From a checkpoint of a small mixture-of-experts model trained on Wikipedia: 32 experts in each of 10 layers.
Below are experts of layer 7 (counted from 0) of a mixture-of-experts language model. Rows are named router (the router's row for the expert), up (a neuron's input weights, with its number) and show model dimensions 0-191. Each number is 128 + 24 x the weight over its row's rms, rounded and kept within 0 to 255. Numbers have three digits each.
After each expert's rows: "gets" lists some tokens that make up at least twice as much of what it gets as of all text. This comes from a sample of Wikipedia text that the model never trained on. Tokens count by the router's weight.

# expert 13
router:113116128134044123147156144171161177154137118115103092140097128117154141147145134129153135145129095131123123161106177114148130114115116081092128141111129113121146123138141078112144130108108126092117118108092105151131105130112150092082147117118097151151093128160139160115121124090153150124112104203115105136125141137127111124134114161106159181146101144164123135108146134100114074135123146136136159137106106135153145154144086157094105127152110097105095120126171132145147151127142120124127109124123179157122153089124106162170094076138069138147101153128133138149131143138116136160
up35:194125130088186127129112163116110136104120111148128127154134095138135148150132123153088138136132157112106128179124114173133133121151128106116143131105126162118103113144150130161102156174102145122128144133143136117116165125126167127081141124120106115142064096130091148116137100097151136118110120127105113158120133125188085107151163138116179106133090118116120115141164169144086142147134116120131141098113119078191120114118092140146128133135139103108137112102111124169116129124065140125085164124179111100128128134141131154109140105103095107107173148091162107104112152117133161134
up36:124131143107134140127113153127100106138130112129114145130103183132145123130167114120127123157099111154134143164174125136144086145142086117125085163132137156116162162133106136105121175149148096166125174158119086118162083146112082129127122112124143123081118067131116096104126150111141099137113135122092139134139141163111087149102116142108155145136155134137109070122139127155174121144123114128131142166109107146046112128079103146105092118120092113119133138156149127192103104155114146170113122149118093110121102134146149111158118128102105153137124162166153124109097119161128147146
up37:163104142095114141111127116107087123099125129089133121123123112135163085102087144147125134172115139129138107132136126133107171120138095133130150114117104136102125130134140131099147144163162103131102112100097139143127109145165144107149098133117148164168156135113127137091112150177142126097088132141127120123181115124149134122089107098098131158152101108144132150154135142149112136154077134206145142117071123155109144162122135147161086134124130117149109114144105136154103102113147106130143095132145165136134138096149130147187121213116125113086158118075176128107161133122124155140
up38:122140119113123099127137116117116097152150111156156108162124131110123129143142145151125135099105132137126160108123107110112125101128117148142130182129133141098101116142127098164063130133145093130131098119158129181178112083094117105113138158145111151124124103104172119101082124116160152100156166124108168147122109128113112108138109115138198127080142166126117107144134146118148133121131087119097140210112118105132139107131154137109084097143143094120165142162155132106162139125146100146095134171101103132134131153117124120075148123153145154125131169092120098183140086131110099136
gets: " a", " an", " A", " had", ", a", " has"

# expert 3
router:117166134150076140164176141087108160131162161120133134100147131091149127175181110114097112120168130144130150115137152095145123164127145162103160106171103146152119108147106127132105112115120139104139100107126137100138153133149100121102132057158110123100133059127101099113204124087103176127125136125106107157116124141148108152146165176139136091134140098120127154121116128122090092142113143121114150153142133157105146120145110140130160084127110126127150168138072150133118137136150136123112101143107129119133137091076141120141135121158147134140130108124075123134148107127132146095
up0:096181146104108151154151132092112121141114151113127143140134113151153133150136091103158144137137159110103164095191175109122134127150118104132153130128147138172097074129171115107133153146127138109107116142098116099148154125141115118122114102168120094136109091145132109094153138107150141114123142149154141108160065156135136128088141140134117123143125136124098125124107110164096134040101139145156123135139144142131113127159160133114111129155129124128135145116119083159132096109112083121153078103163141134116177105139131138147110141183118176107116124107122130127121141126071074167
up1:123116110091183110104137140120075136120138137154107083146123131110091146105123144122105172114166113153175113163159118132128140123151128109121137126135124145178134201176119129154148082125148113103146115105148154110119127173111158129128113077115144141115122104108135152124130112107120159104114124126135178146105176131157133103101168131122094125113115123098091150116148131140142154110139108097138143125144145148117143080117083153149112101104085124082106142151101109094143167149148130121123140152105166148094132099068141125169100142114171165137145129145112133123100109157147164127
up2:078122142120127153102107118109126135146116147148107111122173111119177139164155130094148144151108157123115128117164103101118122161149081118161091104113132130111118116088116078103125107135113121111147102176141104182152160171123153162141142122119132078123122082134135104106148191115133102144141147139152139119147120141087166131123149118122141141128148125163089116138113096104107119123114120139099142149136156168122135126143114088124164112183130107145133160163126153151119129146190155152102140132141144098113132161103166100096134126149096101141132109165083112108084104092110117160
up3:143133107126129123086125124127108124078130160154136140144149127131098085126127120088117144117137136124160110114131107157122146102114120135175130136136120153090108123138149144141104161137130121106125115105137145156156120122135084133145161125113175113175120113161142143105158135141149139144101133113098119142125143092095147160156133089123104151159099121142174129116084127153102116138139132096121117161123174095136134139094085122143131226145065160101143134140071122133110129135133113098110145120156138139143132126160123105118104150091165114073112111114103172163128199107123125086
gets: "\n", "us", "iper", "ia", "ium", "um"

# expert 31
router:091146174154056124154094154159119173102112120127150100127182103127157101131114102162087175141108127138113147083108149147134096175171097101116123138161119079167137101152129101128131147130117135116130128111118139129147153112127153131128123110151124154086090180121095132148168122115152113126125129150116162132109084117148113130129106145108106103134115150153104150111162155139121064129127144153144176125127158165108118125151109118141135162129105129147133143126107111118120115098103100130091165104136145146118140113182151147120138130150092135132080147125137152090093083124122094119
up0:131140116152090160125115134122133127093087086110156142130187135122150102133082129134140146146114138129107131114082101159087117141158121126117110120148134088122082131091130168146091117151164142087167174148162099125125086173109167152182136141129148144116098154093136085138116073163150097132117100155128179116127149114118128121105158142126137133116116130122136141094071105141120137155174130113124145128145115128131090112141157149131171114120110145104140132109092105117176090104124152123140159146109086125138153124143172124117152164138156155117131102114164152101111129131123164137
up1:107148147117091115139116121127151131111120157150169116082105129118129124104164098118100097132103175145139127106118125126150108152136119147122115125160117139116076124118105112107139155120116151101154125155125087130166138135188103176159153110163171131148094157162113115146153165109182143167125104149151162136118089138144142108138073127136146128127120156144124163157162094171135075107115150135150105135105108113123102146088151088123128181147089178143119105144152079108113143102100117139105108151131123124159128093108121154109123107092127135093170133108135106163103122097139140121
up2:173174145142111105150107113119070127134118108136133163148146127070147103114118106120125165106136133141128129126116083122152142114143121113182176184098130151135127103112146122135151131109115120116155108091059176128122155103090108105164096098133121124142115123107099117131124149172098127149136122123160147166170114147127099116146096142105181135046116127103159162138141117153107120141166082152130121103115110117155123084084169153148120151182135147155128098151125135106129120140099156099118125129135127147128118135113151144153135129102143114133138120099101129121128135139080123135
up3:132132103124129132122105128129066129080101121151140134103100119139130128126100100165113148141123149139072124106102099143161176089109124137119109118100156184076106128114141123152118136094086141142127136149123147132121118150153170153073118147143125150144107119133119144158129109164157104135138064148104164116092120104111103130141163128098115136130117108124132103174149168163151161135141145094113100136116091169149119116145121147138117167080123151100157087137129162104159159147110108134127132072125127141115136160106129129114163141108106158120106130151159098134092113182164098138
gets: " in the", " at the", " at", " on the", " in", "="

# expert 27
router:144165111086117147122161103147071157125157124103139097136137100140110078123102142167127112113122093154159149097099122114128091138141135144107104126121128128096141150158144126145123123148127109126079105091141098130154156090180112140145090140132147135172148104175104116150168162104123152141143142130107154170094121100069114094114114120093135127126091159144131098147151153128111169135088117114104161099105111127110101120114150141105165133119177164116130137112117126124114113105157095140101134129119156146128117135187092150112153123142103098112153101129107142125117167198148121114
up6:148146095116096198170156143113133120132164111091145186127102137101141114083103109126129170114121145095149143099146136096169139118119151156095089182111121117094143141157133138136131136125107082174149149114154156119127147095137140172120106089172163114113116132139154103092133149126103101091134135117099174100136120107123143160129164147111099154133136119097136149159178112092080113152122127103104125191129159110105137151129144127119134150157121110135138134163133095118101123131148095158138132131138127098121148152149096113118158105122097160139138128119098128108118106120099113173
up7:102141088132175105115122142139127101100086138129179155126089185112111118089120129153128115140132120128140103125131155115103155109132075144128101156125132176093112108162167143168163112113131121115113165124153172115172142156137116101095084130115127151189115128110103120111084123103130100169131114116121098133109119115124115090157147148101113186121113144132121097133160144115116160128110132145149121101152115122130094132140095152163054117170105126147091147125105126123168090125098100143110102100132179127092140144141151119124113148144155114118116103129135136100081135129125110117
up8:137145128144111157149127139077112112156123075084112115141158110161116128109141172136110209142116113184125109103151168158153154125111125133129104095093110140084164197125128171171134141141175164119155125116125110124141150128131124128093122129081131138155133102120147141096138147122081114137108101141122118144101138111120113140115083155112116141146109133128128109062155103097134133155127131121112163137128120085105130107131116126122119175091141146125140153152124125098108146119131162121137162131124131131123136163115136170124141105159191136129141087116125090133168124170096108106
up9:144151133088117111123163098136140132128104134124151126163144121151071184138145171136116148121111130111147107095158155142134104145126159134139131116140136124105163124124104133137126109106095093140162106095123086149125160126156147140196128112124095117102145097130147120126123136114145150140128133097131199129096096127118155142143122102089131142062128148144124157090101111106086120167104112128161143124150140147127159114091139158100083137106137102141119126118167124198168112115093129091144120164143117125141100153105127124139075174130159132105118132114094138134092094101137166144
gets: " |", ")", " |  |", ") |", "===", "=="

# expert 2
router:098084126146081136121160161117138130147145115137110135109115130104138121090114082154108158077147091109134136117118146135064107137147142073106140107126087109114159151094090093108159115144117094110133125122151128121123127132079158157136121113129102141105107111137121129160072096104098156069137109158118131135134100121159130136126125169133146115135089107162168155139121154111137117163130156117128148150137135192180136139117140154146179119100125162160111127124155125136161164155136133137133112186135149131147108108107086135111116119188145121143114137120095141115119143168149117118
up0:113113094116128137131081150074121107127072125122091114112137104166173153078142138141110085115126130161119113114113134139142109118147156105125112111134121123116142127113106126122190138140124106164093125131175100144092124121131079102125173131109184142182149090109152153128101121154110163112128133142182145112104128101076128117148114106133158101161149156141110129179152121111115069112106104113138097132131170127130118141177127148085147119157134177110122150122167130113114118129141144175136123153127141132159109114101124129148103128125159152114119130117128129113117124154118078179
up1:119173083123102167103157160114165126135110130107122137148105120140126139123097093164110133110117125108119122117099131142153121155138142147140144106111146158128126151095118132096134119156092088159113182126132134096136152109105145162142108079167130180129137111114115078130168100107148162124095103140107170114130118103136135148105151133114154116139080130145125164160136152127114108114112158070138077123113139165110116151151126155109136145135091158108118121151061142148105169159135157107172078135126078146103165091114111142123131103152160143128136140124095153098109099152105125116
up2:167123140108162100170115162162130123125183123071125112164145160144108126138143107151115129100114116097107097068108110132115139126118164134155149148128106140092118152124133127113131108148067135164097148130129106156092142166157115083177151111135107114146127161127111141158118114173086165118124116112111109137151102146134086103146158171123173107135094150139109143137129143113149093091148152123162161096101118136157162090097140136139078151122097124153136120107163114108123137111129134137124095140088138126156162141151094159132123152148130181126154079120121133128136111114120142149
up3:135096102118126129102114124148110130141125150131141149105163108120147120117094147131141135106125110104117153124057100134105154134132166129148128169133123067072144139128146113176115151145142135169099123119130115118147126066121097158202103163129120127119108089143147107104140111120171128130139115136098133144121130127108100124157141155110152129130110097147133109142105185162099153121110133185090084140086099124109118130108121119139152114120090130137128146147122114088156137109124135081133128180115147128132101118127141105145130131142116133148158143110131130131121170201118202168
gets: " of the", "==", "===", "|", " for the", ":"

# expert 24
router:209136124127157124140112137111169126061119153140107095144157135093124102126099175156099131120164102140179132139139132087127138106153120109133120119106101133122165162128120144167130125159146110109065128118129143119144108166132152150092104167125122123127135126115140128130142127117123144151106110086129139129103161098118155120104096092136116115117151149093089131114115135109111179115133118147081092128145118157151122146140104143121117143145116143080110186098120136091152145150126185141126121134141142138111130105126115112123151143147084106113163108080115130164075143133167171090
up1:168149107132133164110122122120138125108136132138134115128104148124088153146145106130142130144121131125139096119125109130141149123165122134154101135129153126140136187107153127101129148148148057136107135110088168127120136125133163128119113124116089092150139123131121117088096123129105140131134112101101122120155064109140136125140117109081093151126136133118148189115086108109183191115131161188130108098118173134118147140098111104129163106111150111119151120188145093145119019129115133163139117130148139127130094105133114138128112104116128134096160161119151134147101179144143133127
up2:161099194096128101131134162110150140143111156132095139120120104104120148106138137139153107123117096137101168082128094130102137137121152092104129110098136140113183166118108072167104112134134148158069157110107171113187128103108122115150123132101197143138183146106150117110124124138162130116143130117191115160139141126151151128144121153123143160126154153104131136125151140144194101119107130111110104124114117155113117097133115133136132101127131152133108128119152172100123131144115093151138175142092115150116125152127116094167090148090134129145107137122129169131163105130112092113
up3:141134146091135090115096146095135105119099129101133121125105123144148131112192134126125124130125116168128113130126127132149153161120141091141147060108125149115132113127154164151105131137124144121086100147090098127104143131082163082157127156125150108096078127127123115142099115151139112135075129166137124119149177140083118141128161121108110146101145108176119119158127124109128120155081056152128145130124181148116128061082132142143162111151144105125157110120134163142142118128146131161143079126132104106158122129142090133126160177123121148105128075110168112154113122101129140130
up4:149138113128071116084113118134066108136126182157160154130130103126144082140155134160098158108162139169137111100153112120105092136154154117165155150178113074112157145129138100155141112134148105054159121101129119127126136112148105155096125153140125142162117110127068139121153137109117128133154109108157142134100137128119159140083132113135130140121112155120116084122085115146107116125143102082095114149106105164106145137146134073094164114148157157147141140147134138116119138094135100115165138162150120100124119144120155107142162116075123138103104125132152099151121093137121132103
gets: ")", "\"", "'", "s", "e", "o"